Below are experts of layer 3 (counted from 0) of a mixture-of-experts language model. Rows are named router (the router's row for the expert) and show model dimensions 288-335. Each number is 200 + 30 x the weight over its row's rms, rounded and kept within 0 to 999.
After each expert's rows: a language model's description of what the expert responds to. This comes from a sample of Wikipedia text that the model never trained on.

# expert 8
router,174,194,134,192,175,168,223,211,206,194,243,245,199,270,199,191,205,180,210,191,163,201,254,244,158,159,236,165,189,217,217,283,230,262,179,169,173,204,196,204,181,189,189,153,179,248,194,181
Description: The word "the" after prepositions like of, in, on, at, plus other determiners such as his, their, those, your.

# expert 5
router,205,187,216,142,181,224,199,156,214,210,261,187,191,199,217,205,203,182,251,235,171,217,233,224,208,157,214,202,149,163,201,241,210,219,204,155,155,162,182,180,200,189,227,181,169,189,198,168
Description: Mostly the articles a and an, plus the a of a.m. in times, and slash or semicolon separators in tables.

# expert 20
router,179,128,136,148,189,196,187,218,192,193,215,183,216,288,228,199,207,193,220,154,179,175,270,215,174,200,228,201,171,187,245,245,206,203,198,163,126,206,150,222,166,243,232,181,190,201,244,180
Description: Line-initial dashes, pipes and bullets in infobox-style fields and table rows, such as Coordinates, Coat of arms, First edition, Head coach.

# expert 27
router,147,223,184,185,147,167,165,168,186,252,218,221,222,200,181,217,219,178,216,180,175,186,207,258,178,135,300,224,187,224,206,249,257,220,149,148,159,190,177,207,174,272,205,150,177,266,224,194
Description: Particles and prepositions such as down, up, over, out, in, on, often after verbs or sentence-initially: passed down, keep up, Under.

# expert 45
router,187,193,150,188,162,220,176,191,202,222,195,218,243,197,191,182,253,177,229,208,189,199,231,255,185,192,287,198,200,228,214,255,214,247,167,200,178,148,174,244,175,245,202,179,213,229,220,188
Description: Prepositions right after verbs or participles they complete, as in covered with, broke with, breaks up, based on, due to.

# expert 7
router,190,176,202,171,163,174,159,186,203,264,201,245,252,220,216,189,271,168,225,194,187,228,232,241,175,200,251,212,211,217,221,232,237,197,163,175,139,173,166,194,205,275,217,182,179,222,219,193
Description: Common prepositions in running prose that introduce a noun phrase, such as in, of, on, at, during, as in one of, located in.

# expert 41
router,130,200,193,203,145,192,185,235,231,217,232,221,227,205,236,226,219,198,208,224,188,233,231,242,209,207,220,182,211,220,193,202,208,233,135,148,194,193,212,217,115,198,183,180,166,225,213,155
Description: The letter b or B inside names and surnames (Kolb, DeKalb, Probst, lobbied), plus name parts after given names, and vs.

# expert 44
router,135,199,188,196,158,162,111,166,203,225,207,225,250,170,196,269,188,183,216,144,152,189,199,256,187,158,221,190,204,211,209,236,243,226,189,181,211,133,128,188,164,198,234,143,171,210,188,183
Description: Past participles and motion verbs after was/were/the, followed by to, of, in or by, such as held, run, moved, returned, released.

# expert 31
router,184,147,198,134,179,167,197,148,202,236,222,238,202,212,200,187,222,147,216,158,194,197,274,226,171,163,239,187,171,142,215,215,194,192,186,206,184,173,184,198,193,189,198,185,158,217,208,184
Description: Colons, periods, slashes, dashes and units right after a digit in scores, times, ratios and tables, such as (4): , 1:07, 7:1, 50.71.

# expert 25
router,168,168,185,172,169,154,208,199,235,213,224,211,193,208,237,232,225,187,223,171,156,204,258,245,172,200,271,208,143,202,205,290,213,216,185,194,199,213,171,220,194,176,241,164,131,253,206,161
Description: Periods, closing quotes and parentheses that end a sentence or line, often followed by a paragraph break or section heading, such as self-worth." or architect.

# expert 9
router,174,151,199,166,166,194,206,198,198,208,195,224,180,237,232,206,245,199,262,171,124,167,268,206,190,185,273,196,208,204,231,230,231,216,177,204,187,207,180,203,186,246,238,165,172,208,210,172
Description: First capitalized word piece at the start of a sentence, line or list item, often splitting names: Sud(oplatov), Gr(ave), S(ituated), Hor(ace).

# expert 42
router,178,153,175,162,174,166,148,168,194,203,175,203,206,204,205,219,244,181,275,126,149,220,192,192,166,215,196,162,171,222,246,172,214,194,155,183,190,163,176,200,192,261,191,135,189,213,179,175
Description: Common nouns for products, media and technical things after the or a, such as game, album, video, aircraft, design, display.

# expert 18
router,170,159,167,161,164,188,177,187,236,186,227,220,220,239,186,184,210,162,257,189,142,187,204,218,201,159,233,170,183,205,226,270,206,295,196,156,164,217,187,231,191,230,245,201,167,203,181,200
Description: Capitalized name starts in sports tables, music discographies and church contexts, such as United, English, BBC, SS, Saint, King.

# expert 62
router,169,147,155,197,164,157,214,215,240,216,200,225,270,200,194,248,190,163,241,189,237,216,201,241,204,169,238,170,156,169,187,271,258,211,176,185,164,208,191,192,185,215,202,170,150,235,168,165
Description: Middle syllables after prefixes like re-, un-, ex-, mis-, such as re-le-asing, ex-ert-ions, un-com-fortable, em-anc-ipation.

# expert 55
router,155,166,167,190,124,211,204,228,184,227,234,195,193,188,219,207,238,172,220,170,117,166,209,233,172,184,259,217,180,183,224,272,257,216,180,178,173,177,187,210,207,190,215,191,159,201,183,188
Description: Line breaks ending table rows, headings and paragraphs, especially the pipe-plus-newline closing a wiki table row in weather or results tables.

# expert 51
router,200,171,209,237,217,190,183,228,228,212,226,217,202,209,199,212,236,221,187,142,161,203,227,249,161,189,256,143,183,173,188,216,167,212,171,185,179,194,150,189,189,208,207,198,204,206,167,176
Description: Interior and ending pieces of foreign names and words in lists and tables: Žalg-ir-is, Alc-ione, And-es, Diab-lo.

# expert 3
router,191,173,177,153,218,223,202,214,187,216,212,227,225,261,223,179,238,168,241,178,183,188,218,223,184,202,266,165,180,187,210,216,245,246,167,216,169,142,191,241,209,277,209,207,199,219,217,218
Description: Prepositions, mostly "of", right after a head noun introducing its complement, as in suction of, division of, member of, with, against.

# expert 2
router,183,152,130,133,174,175,187,242,182,213,216,210,203,257,194,227,234,158,248,199,165,179,295,240,186,171,201,195,199,204,222,271,200,194,169,192,148,207,196,249,184,254,256,170,179,221,214,180
Description: Line-initial dash or pipe opening list items under section headings, such as filmographies, office-holders, monasteries, other uses, track listings.

# expert 26
router,201,185,193,183,179,216,213,147,216,267,213,215,197,215,201,210,220,231,205,211,101,200,245,205,205,150,213,221,147,150,207,211,213,193,259,179,169,194,170,222,213,263,212,212,161,267,216,153
Description: Inner word pieces right after a capital letter start, in names and technical terms, such as B-ir-mingham, P-ter-ophoridae, R-en-an, l-ymph-oma.

# expert 29
router,169,165,192,203,207,175,177,160,232,208,185,212,177,210,223,202,238,207,225,200,158,159,208,203,183,178,187,187,186,161,227,248,195,222,176,211,176,165,145,228,195,170,182,172,170,245,96,164
Description: Capital-letter pieces inside acronyms, call signs and codes, such as HURDAT, WPIT, IRC, GitHub, plus organisation name words like Association, Records.

# expert 52
router,193,140,140,186,191,162,140,180,197,242,191,239,196,209,209,212,236,190,241,193,140,174,201,242,168,166,244,179,161,188,212,204,236,237,175,148,175,176,193,211,164,215,251,156,150,195,216,166
Description: Verbs and auxiliaries right after a subject or relative pronoun: is, was, has, are, contains, plus the noun "work(s)" in literary descriptions.

# expert 46
router,136,182,225,140,158,208,166,210,191,215,172,165,196,229,201,218,183,167,201,179,257,159,247,222,188,186,205,213,186,189,196,170,239,232,177,176,189,150,198,241,206,212,203,177,153,253,220,169
Description: Word-internal fragments in surnames, compound words and place names, especially "f", "if", "ski", "icz": Munkfors, Tardif, gunfighter.

# expert 33
router,184,169,198,175,177,215,220,188,229,213,202,235,246,187,202,214,236,206,207,180,213,232,230,246,224,188,237,174,179,207,204,249,245,233,181,152,176,176,201,219,190,215,254,181,166,215,217,188
Description: Column separator pipes inside wiki tables, plus between, within, either, respectively, and colons after field labels like Starring:.

# expert 53
router,186,151,164,170,189,183,165,186,218,231,216,231,233,180,204,208,222,190,239,198,139,225,210,283,202,165,223,192,188,174,198,222,202,231,201,177,174,179,167,212,190,199,224,109,180,253,172,179
Description: Forms of be, have and similar auxiliaries after a subject or modal, such as was, is, had, would have.

# expert 38
router,187,189,107,183,194,207,156,222,186,268,249,244,239,212,219,185,263,191,253,175,185,175,217,232,203,189,230,199,198,207,215,241,226,203,104,183,187,148,167,241,176,175,211,184,164,240,198,168
Description: Space tokens in tables and data before numbers or dates, such as Radio 4, November 10, Pan-STARRS 1, plus object pronouns like them, themselves.

# expert 58
router,176,192,222,216,213,119,170,201,250,239,257,214,241,259,223,202,220,209,188,237,214,212,243,212,200,192,236,143,189,184,231,198,206,194,141,201,189,169,169,196,150,188,172,169,230,259,163,203
Description: Suffix word pieces completing longer words or names: -ation, -ments, -ory, -ent, -ial, as in Fiorentina, Understory, Surveillance.

# expert 39
router,193,195,230,155,175,131,196,171,186,189,244,230,201,226,223,225,209,184,245,180,149,190,207,194,167,114,181,187,220,162,247,226,181,254,195,127,154,174,145,186,178,182,218,223,192,193,190,184
Description: The determiner the/The, and capitalized words opening event names in sports text: World Championships, Summer Olympics, European, Q.

# expert 23
router,156,171,235,169,205,195,185,173,198,244,220,215,208,221,233,209,223,178,211,196,128,204,208,223,176,137,239,213,174,206,228,219,257,237,203,178,182,194,197,211,199,238,198,167,172,211,205,159
Description: Quantifier words like many, some, several, other, all, those, and single digits inside coordinates, percentages and years in tables.

# expert 16
router,174,158,137,131,160,184,211,158,176,216,215,226,191,219,196,199,225,183,259,194,159,176,254,236,176,201,237,188,155,169,234,222,206,234,167,139,164,207,205,236,209,254,267,200,168,203,207,199
Description: Mainly "to", especially infinitive or after "due", "able", "order", plus prepositions and modals such as into, in, per, would, through.

# expert 28
router,166,159,193,172,185,167,160,197,244,234,192,208,227,192,242,251,201,174,234,160,120,182,231,238,173,185,212,208,164,175,220,236,234,213,192,198,186,188,169,210,176,200,261,181,163,231,179,194
Description: Sentence-ending periods and other end punctuation (".", ").", "?", ";"), plus decimal points in numbers, percentages and coordinates like 49.68%.

# expert 13
router,193,174,199,185,208,150,197,181,249,189,232,183,236,242,248,248,210,182,205,144,186,184,197,200,167,237,251,150,187,184,209,222,213,176,195,198,184,113,149,174,202,228,192,187,170,231,145,148
Description: Middle pieces of rare or foreign words and names, often Latin species or place names, such as V-id-ri, ass-im-ilate, Th-ann.

# expert 30
router,150,192,171,177,217,182,206,191,198,230,163,252,227,218,232,222,197,173,243,173,111,176,207,228,189,132,246,179,193,163,258,182,239,197,167,153,196,183,193,189,159,217,209,216,161,239,196,168
Description: Wiki heading markers ==, ===, table separator rows and infobox field labels at line starts, such as In office, Location, Genus.

# expert 15
router,169,191,143,152,184,196,192,198,200,250,185,157,225,256,222,222,226,201,246,187,124,127,213,217,199,203,229,217,170,177,213,232,226,181,218,190,212,190,177,153,212,226,231,169,184,237,230,180
Description: Word pieces and digits right after a hyphen, bracket, quote or dash, such as -b in re-bleeding, non-binary, ed., l(ocked), 5.

# expert 10
router,160,192,175,177,167,193,143,196,219,220,217,234,242,202,204,216,248,187,220,193,163,202,227,265,203,161,264,215,201,173,226,226,217,232,140,171,170,180,178,187,153,289,227,169,191,235,236,142
Description: The bare space token before a number, mostly in table cells after a pipe or in running text: "| 0", "in 2021", "the 37".

# expert 40
router,164,206,218,169,158,197,192,139,181,218,226,214,219,204,213,247,209,202,195,187,153,238,212,241,211,180,209,198,198,187,211,204,271,258,198,224,185,197,184,243,182,250,205,160,219,241,219,177
Description: Nouns and adjectives in set phrases after an article or preposition: "as well as", "at least", "the age of", "in order", "the end".

# expert 24
router,198,188,227,204,160,204,194,191,242,186,240,222,203,193,249,220,225,167,273,162,125,207,212,182,184,180,198,165,193,142,217,222,214,246,203,191,152,160,166,206,175,221,244,180,173,218,154,182
Description: Capitalized words of band, team, film or place names after the, such as The Sports, New York, Love, Brooklyn.

# expert 35
router,183,177,152,131,174,183,185,185,175,228,196,202,186,236,219,187,227,183,219,185,123,122,241,205,184,164,218,212,178,183,232,227,224,212,203,142,184,182,197,197,197,244,234,150,179,213,195,163
Description: Mostly living in census lines like children under 18 living with them, plus adjectives such as special, small, nuclear, Jewish, Polish.

# expert 12
router,161,199,178,204,128,167,171,143,228,211,221,264,242,176,182,199,185,221,217,228,150,252,192,273,203,184,253,190,182,214,201,228,192,240,177,148,180,186,135,221,204,285,278,185,218,215,195,156
Description: Prepositions after verbs like located, born or held, such as in, at, over, during, before, under.

# expert 50
router,106,148,157,195,170,131,206,258,226,202,228,205,207,221,201,224,231,156,237,197,231,199,227,231,190,165,203,183,204,170,266,244,256,173,127,157,183,159,175,204,198,185,152,178,140,267,173,210
Description: Final word pieces ending names and foreign words before a comma or bracket, such as Fonten-o, Fre-mont, bell-iss-ima, Cycl-ones.

# expert 1
router,153,152,192,222,199,212,204,174,203,233,207,237,232,220,212,198,247,184,232,217,218,180,216,204,169,179,201,163,126,203,251,220,217,151,176,154,130,167,200,224,154,212,242,195,198,270,197,178
Description: Prepositions and short words inside capitalized titles of works, events and awards, such as Battle for, A Loss For Words; also LaTeX backslashes.

# expert 37
router,143,141,192,170,190,179,176,158,173,233,181,202,210,201,204,259,218,174,255,222,143,222,195,259,214,183,215,208,132,193,184,241,216,230,191,201,174,164,200,215,168,245,266,200,191,247,217,162
Description: Hyphens, slashes and short prefixes joining compound words or codes, such as public-private, n/a, A-4, para-alpine, non-, co-.

# expert 43
router,166,207,174,275,201,177,175,217,229,255,229,200,226,188,204,230,217,166,236,222,182,229,232,212,164,151,219,203,125,229,179,226,222,230,187,186,202,184,213,213,160,194,236,167,190,251,153,181
Description: Later pieces of proper names, especially Spanish, French, Slavic and US place or party names, such as Donaueschingen, Pennsylvania, Democrats, Elise.

# expert 57
router,201,171,211,174,222,217,193,133,234,225,238,198,229,206,218,232,246,142,165,163,180,208,176,196,189,198,187,155,186,140,206,154,229,204,180,192,161,126,201,267,224,224,155,163,168,220,147,138
Description: Word pieces following an initial consonant piece inside names and words: D-ord-recht, d-izz-iness, Sud-an, Du-š-an, Pr-att.

# expert 36
router,176,181,177,232,147,210,227,180,233,217,159,176,276,225,225,293,206,180,200,170,203,245,186,222,188,201,211,200,195,137,229,237,258,262,193,178,183,150,161,241,194,247,232,169,156,236,176,173
Description: Inner subword pieces of surnames and foreign place names, often after S or Sh, such as Ash-kel-on, S-ny-der, Pr-att.

# expert 61
router,169,193,180,168,201,174,229,199,203,219,234,242,218,250,183,197,204,186,216,144,152,217,257,204,167,164,207,162,155,223,248,248,230,230,169,157,191,199,159,192,211,196,183,169,199,210,197,196
Description: Articles and possessive determiners starting a noun phrase, usually after a preposition or verb, such as the, a, his, their, its.

# expert 21
router,190,192,198,176,181,182,195,188,197,209,223,221,225,265,233,218,206,185,261,181,148,175,226,212,185,184,218,185,180,192,258,205,210,233,192,196,187,185,160,214,130,207,229,193,161,235,181,199
Description: Words like national, State, International, team after country names in sports biographies, as in Sweden national team, Israel State Cup.

# expert 47
router,162,191,152,123,192,168,197,200,236,227,204,170,171,242,234,206,255,166,251,199,205,209,208,171,163,175,174,193,167,196,233,195,269,231,165,173,161,248,154,261,173,229,207,165,223,218,175,158
Description: Final pieces of names and words after a start like Mar- or Gar-, e.g. Marilyn, Garamon, Comparable, Nadu, often in lists and tables.

# expert 22
router,183,176,237,189,200,165,189,137,224,234,178,193,205,177,220,262,227,201,169,193,191,218,209,212,161,122,189,218,204,147,222,179,193,219,234,225,198,160,179,196,181,237,242,197,145,269,182,146
Description: Single capital letters and letter fragments inside abbreviations, codes and names, such as VfL, Cfb climate code, CYP, 2015 DK designations.

# expert 54
router,225,202,214,226,207,175,201,193,224,244,225,261,264,195,206,240,225,183,198,199,190,242,179,247,177,178,217,175,192,155,191,221,241,209,187,155,211,194,168,162,166,214,198,184,208,268,178,182
Description: Word-final suffix pieces forming nouns or plurals, such as -ions, -ations, -ities, -ments, -ness, often after Res.

# expert 49
router,177,165,184,168,179,148,202,225,178,200,227,213,217,188,258,181,215,191,234,180,192,205,278,275,176,151,219,141,180,231,261,205,236,239,148,180,184,176,172,239,185,218,158,174,194,188,177,189
Description: Single digits within numbers, especially after a decimal point in tables and measurements, such as 151.3, 443.7; also word endings like Pan-African.

# expert 48
router,203,212,172,198,202,200,208,173,160,260,244,246,207,209,164,179,246,189,211,205,183,240,243,204,208,128,196,176,183,208,224,220,251,229,201,151,136,184,204,197,195,177,239,150,210,261,200,155
Description: Number words and quantifiers before nouns, plus digits in figures, such as two, three, several, many, half; also Even.

# expert 11
router,184,186,174,201,144,218,198,194,197,234,187,212,205,180,255,211,228,184,220,180,164,193,264,222,195,142,226,200,196,215,199,198,207,223,136,185,159,188,232,210,134,205,222,199,180,214,185,180
Description: Words that start a subordinate or relative clause, such as that, which, who, when, even if, usually after a comma or period.

# expert 4
router,167,214,172,162,158,192,172,192,188,183,188,249,192,252,187,238,257,191,256,187,97,178,208,220,175,127,194,177,246,192,218,239,229,200,167,181,157,149,174,223,167,256,234,180,150,245,191,138
Description: Mixed content words, often after "the" or capitals: months (July, November), "single", "episode", "village", "Ch-all-enge", taxonomy names, "Yes" in tables.

# expert 14
router,126,201,168,185,174,189,197,163,197,238,226,211,194,240,202,200,219,204,256,137,123,232,224,245,164,128,228,229,177,230,234,247,258,253,202,168,181,187,189,234,129,220,261,196,138,234,177,162
Description: First capitalized piece of a place or proper name after of/in, such as Mid(way), Pre(veza), Puerto, Pal(ermo), plus prefixes mid, syn, pre.

# expert 63
router,177,159,194,153,210,149,166,190,216,226,170,219,224,217,200,233,186,177,282,180,147,213,190,249,186,188,220,171,185,179,201,199,228,191,191,196,155,174,172,209,160,204,228,168,169,202,184,165
Description: Heading or label nouns in infoboxes and section titles, such as Major wins, Main interests, Professional teams, Preceded, table separator rows.

# expert 0
router,180,157,163,183,182,186,171,184,230,255,210,215,227,171,240,207,227,183,248,155,132,154,212,252,165,146,229,170,160,213,217,195,202,248,167,166,170,200,157,208,155,158,205,177,175,224,178,200
Description: Single digit tokens in tables, infoboxes, scores, lengths and measurements, such as the 3 in 3:20, 2–0, 1.3.

# expert 19
router,184,178,214,193,149,201,156,210,209,209,166,238,213,239,220,214,249,181,216,161,158,173,237,200,194,177,251,213,162,186,209,231,220,247,182,176,194,215,162,220,154,207,249,189,168,211,209,197
Description: Opening quotation marks, parentheses, dollar signs and LaTeX braces that begin nicknames, titles, glosses or formulas, such as "HuK", (78.8).

# expert 34
router,193,193,244,213,161,185,185,235,261,217,172,233,217,202,204,210,227,185,241,185,147,253,208,220,198,175,224,194,211,207,177,220,204,221,208,171,162,194,136,193,198,156,177,157,217,234,160,189
Description: Nouns in table headers and institutional or military contexts: force, war, Party, Kingdom, position, Score, government, often followed by a pipe or "of".

# expert 6
router,147,135,201,199,184,187,219,235,184,217,269,239,214,246,233,218,203,175,229,172,222,194,239,208,203,178,241,233,184,204,198,216,263,219,184,205,186,190,224,257,218,241,188,166,183,269,219,193
Description: Prepositions and infinitive to in running prose, plus negation words, such as in, to, not, 't, cannot; also day-to-day.

# expert 32
router,149,210,176,165,198,178,184,192,222,253,213,272,170,244,203,249,183,209,254,191,205,229,184,189,200,157,235,156,215,166,190,229,196,144,172,129,175,166,170,185,165,172,257,221,180,232,187,187
Description: Word piece after a hyphen in compounds like highest-grossing, long-winded, long-running, plus words in award and title names such as top, Best, Film.